Below are experts of layer 5 (counted from 0) of a mixture-of-experts language model. Rows are named router (the router's row for the expert), up (a neuron's input weights, with its number), down (a neuron's output weights, with its number) and show model dimensions 0-223. Each number is 128 + 32 x the weight over its row's rms, rounded and kept within 0 to 255. Numbers have three digits each.
Before each expert's rows: "comes before" lists some tokens at least twice as common just after its tokens as in all text; "gets" lists some tokens that make up at least twice as much of what it gets as of all text. This comes from a sample of Wikipedia text that the model never trained on. Tokens count by the router's weight.

# expert 2
comes before: "\n", " of", " The", " and", "ation", "al"
gets: ".", "s", "al", "y", "ation", "ment"
router:104167103159128126074109105080102182108178129148088089071138126126177121123098088075113129129106104060193094199103126147128119216123139198133130158204145132085145089065078121150095135146091158122104095167106166129095168081113093096184093168140075093104104131072119135163144177175057131132153111157058149199106153110109127134152086115124116099136112139191208114128102100137176111140092079099118133095112133132083081158167173110187108088116091107157155129099151162131121117202142147124110133119093110094127080099167113108115119108156137136138133119122102134140156125131160092121139120126096110123199163123140155098120120111077078087123066144086123093129141138110065136142133
up6:151182160131125084157108142126128149184115085136155097142102177148137121167154138096087052124131094130191087145171148109166052122126109078096090119126150085106168105142155137177150158177140133098177117161061098179148133115073152055163089112105153126144097167142164177132135124135140153138144068056146119163115142154068154159112154117144117110220154183124149162139142068174125201096123131187119120095125144108112130117116121142089108173180128220155084150108128090152154120108110125072110166136163119157128131142136061135179167117081192128130134075145135136144074130164101114172142096153122136092087159087128105148141217108123137100123115110152123162113123135107174143137169
down6:157199118097100141093128166133162156082116082099126108133180094169148138138136140189159135152096109174096170177088167125077115146079153140112099183137134137196094161115115145118188054104112078198129111156109055123163168082150124129087155099135137123132058160172174142055214158121164109105077146139177132125108168094179149138130087191140130156118116134099122091090164073112086109092148115174074141166132162113105100158136117115123133149157184175139091167151132149083098094114110135087129143131101148110115136126113129147161044111126120196149129086115103177147101161125093139148202107116106140126059171097131119126171159151127106137166149125140087147138163140166152152150120

# expert 10
comes before: " the", " a", " to", "ed", " in", " by"
gets: "ed", ",", " was", " is", "ing", "d"
router:159125080093111172088087114121120137082132107160158106108182124101144107088082173115134133151123135165133101076107109153169152133155109188103150120106089075138145070084096063129157118177100161132123197125104167140139146116159121172133106118112149117092106137139095152139120093145132082097121100104150166153109159091105140132107144117133100120120088110100144152149146146181088081115116202163128125051090100113100089106137198119164110135152151102145132116109171162154118180161123143138171164205145165193148090104123169138173137092100113215069111161131154105125148207152112106076128169048152148102176143089118145111062118097151089039134159117137133138165147150131034128122156
up6:148147100110176115115113105101086081180122148117133115135157120122124093121122129143150166182147120126088185105062131155165109174043092166135087103154121136168107182156096096110107108168079186164110084077134125083191169066071147080151121124148071113117130150119132161142100204154126096128117130114152135091106107168028183155104136079096073118158135119113145083157122120113115122135107113137139097150118120125115152102136129139158093135125046135106084160112080130088122137132175138151088079141173132068123118099177128127093089166134163118114119113124135129086089110147150127074139111217171164163161093088098207129107143142085115178158156129121131105154135086065149193173116
down6:108087173136138117118109133118101108133101141092118174137134155149095153128116109117151178185115096152097168109078149162127100121085081154143128081134132164143063121118118164140165148087113132144181093135153120190128095117111171175137103144182053136106135119143142144130123214101119163092168179151134096106182119114143182169129153106104154113168147126152154033168126128097082149162055128130182188145094142119129163110102133145166150104164129174136113143154114115142055164097117140130136147144156112167103148126085126152099134213103167085132226110147139125138113170117177130059071123150105069169116088146116140125131193099097150150147211083093129144103127180089099083131080

# expert 9
comes before: ",", ".", " of", ":", " and", " in"
gets: "s", "o", "e", "es", "le", "st"
router:112162107127126143091157102169093169067143146111082069090128090122140162124164121107155169151127153078182137105147125118120189151116078167123135149164142142133132126113087069102162109085075205092145087160129165144124133099167082088165152160150134095102111162143111127143062196119099099112161142060140141104128198132134059126153100174162128157162130135162114137171103097111091174127092097114096157117150090101167069119155186149163102093101180137150074148081168097137164106143150165086106155162153135100109049118161076118150085136175195083176165102130167123091094153145114136128113149166102129088120172083161136088110150144102131130134065105090081103136124187148087105125167
up6:142167124161084095204152175127138093151171163123147143096184115189142125173132111137149114132144129155138054082149160079101133169095177142184132055144177084120172172154126145151109106168169150109124127130127102147131133125156125081108171098125127124128045126145128118108103069187125130125121077052117175120144105157114093153171126128146112112104161110139119127149134176150118106097165109094157149145128102092109126075117174129096119149135209103127114150109116106100091136106128097100065105092093116146150198127128181132081134138088137140064073137155088100185123122046134149122156166120161172104204154115077179127193067188122113154091160171136118123140145122102116109138053
down6:130110103096102118151088146076179100121164082083210140142091167122125077087095140168115128105134144156108141158112141119168111134134100144143117193105103168094114132054134182115080085077132029193138127142078111121121140157118123167068167191138155111146111125113173149135143074160171090080159132188133127126146119172117152073127096118170145168120149119119160077135149120106103139102140162160131122108114105158146128110160162088098126100116156111117189206180102109210160109133118098100162056130177141075185150114186121141132109096105137089146109110168144064118156069139100126136151211098144134106201161126115114174155113103144102137158141145142160104142155145143153163092118

# expert 8
comes before: "|", "\n", "-", "==", "The", "==="
gets: "\n", " ", " (", " 19", "==", " re"
router:139141126114115074166097157123129138139087126148129105143101144216148122095132100084144112143143099190126138120068114083143151102157147151121072101160086083134122096156121154092052147105175084148192197076180080135094149181148170144124113085140118127154109141110114113066183161139099143194113125088138168113130102129118169124149100111121085145156130115097075113090158075126164096120131136063090101199105168182130091146110154111093155105125162105107119174173104114143143106140061110157137109152166137156027166110134133106099125116121112164142113139097146139117133090142161179134135132120140085060109183123102153070140146180099186077113188138153186084117094052119132149115122
up15:187202070142098124141176118126152118104130074099157155100177173140110146123176130122132052101153156137126147083155127103149158120102172119171221150116091163173077104099123124054150140061168126146145090114163077120118150126122150121147149153108121163178024125079114191124124120204147135069146104177078181084115122147096118075186105101173087155124109104147132148111091116138174140156140132145127163120156139109127146123111183181158142122120133161146118141117071170158126096111142074120130143141085085126132096137143158131097108102111115109116172044129154111159087144110143146084078136086184157091107057135125134066136139132115113179119117085141150152123162177168132106099117
down15:126151098148090084142115034130133137129159133120103134130134101124077127093114110134094131160068089145175121151047122088133114152194134182129132123126153166189122121099143088213100178138167120121138137063175128126105100092122143117121206134103155173145144146082135125123127133174079171152159105144090133135127144132056137106166120153096119092142174122142115095117115086123165039096125138160149156078167147093163135093134103167109108110193183111167158156090138130101134080138182131137076120158116139148103096121100179143133174069160147126085127185181149092221097115156197156130088144107153139119096121119137199143092138119095134110106141111071165145133073101157093168146102

# expert 5
comes before: "s", " of", "ed", " to", "ly", ":"
gets: "ed", "'", "ing", "ic", "al", "t"
router:103140062126082142154143091085136108104123122132112106096149123176093140150133123115100160124151144130114067169146108057186139108110102077100097092175128113128127136110081152080111117143136154088139209172101105166084140123120121170141165148091169128069079094144102091167174153150024109111108135096144121203091112150108135152113138121203138076096138163156134166126122105129104081104123142080130115115114119125101074178131100066164110125097098066163049090109200070160114148135180091079121154090120143126145094100129155112162132114197122126171087147142087135156106103109155137151163174161120117127145101114117151097102070152126073171160146192106168117120148159118073087113164
up6:102135101109121147164172144173145061120113181095077150101138106122160121176152132118193150043224129113179142071167156076086156183103112183142103080129129080157133115151095121103142140119141141092130093174117111102151141140130121087176069103112090144104135099149137125119110104155114136124050146125116082126113156094128107179185125089154094118152139103131154123091105136126112160138121066156143120182118104132170107082146157106176077129149116095190099103145129165139133144131163105118171071181128103135092101100092062139127149167139179102204107193094116104188081099126059167135117082161139084085149149154133150142102113102135129024161138102113129119146123159163145115158135
down6:094121137090161110142151073135104146169138177114180114086169111130133099175097135141113103133154108165150170146146146134172065133168130065133143100167112061107112123135099120190136145091174141122148110165158130105166124090056045115132052082138130140103134126124152116214148149143098096095114134131085119118127139144106105111176112090104111134094128125141131108104094178148168127125105112131136041110120107071178069102069109123061074139111196085122075166181110135167145108148148118177086225135170176138130125098120094105120134101117161186132072075105160179142123093129107133138107086074116164143107120087130113114113127119145105135125078107102083067130139065111163166102114

# expert 11
comes before: " the", "-", "|", " a", " 19", " S"
gets: " of", "\n", " in", "-", " |", " with"
router:158145138138118125114162175185123092101099114111140145083186144101110094147147122126129130075146143161061161094136144102092101135105191137080126167121119080162117153082150092096182139127105160155097101175081095147152110170188102153097164068170088086126167126116140184099144096197160153141133099059083124125155159151102078051099147126153160059085110146101135078099180090104105127115109111115130164171176144134076135063117138164131165154120143097167110103107146128085107114135130096163159083090092109180127172177098170145094102107102106137109162146122150079138053139067147108153114118104200147162082092108126098105112134102177197109082150086156101151098140131132089134099124
up6:159090062129082131149127130122073138145086121186115113128169139095067126132126140070119087122121140125116144160197125176152161097118113138156090156104176115152109087146155080193123078121116166182103126123082118078134143182109119062082107073112139141120094101128173106169111094165121125094102109108112125179140134065119139099117107196155076133106148089122102131180130170105106194123135106117136127058091183167150163165167183179122093142168153166135101126108117133142198128147108147131140167074087208163127110150142142158108076131091083099147031119129125180151083123075096145110117086095169106169136097137173156107129155180153076123160125105129101145107159103124082142106152
down6:158144103097141142152190141150109179127082109045135146107106148140169148144131161137128170142158128125162131132074123139141051144143152121130171115112151122080101108176171186094113140116158139153092121090166067143082125148056187152127120137119138151118134099080109055101105145141106130182174146156112100108138119119126085163125161117052115171103168176151174124171076097081132095160134133182126120099089104098155119078091163153138151109055147096116143186147084181162131059155121114128140067118156116126152215128111126154103139066201136140137146126104104166174100161146163143198147126117083128084092170124121161173175129148150143156126125170124107072163177084125125104156099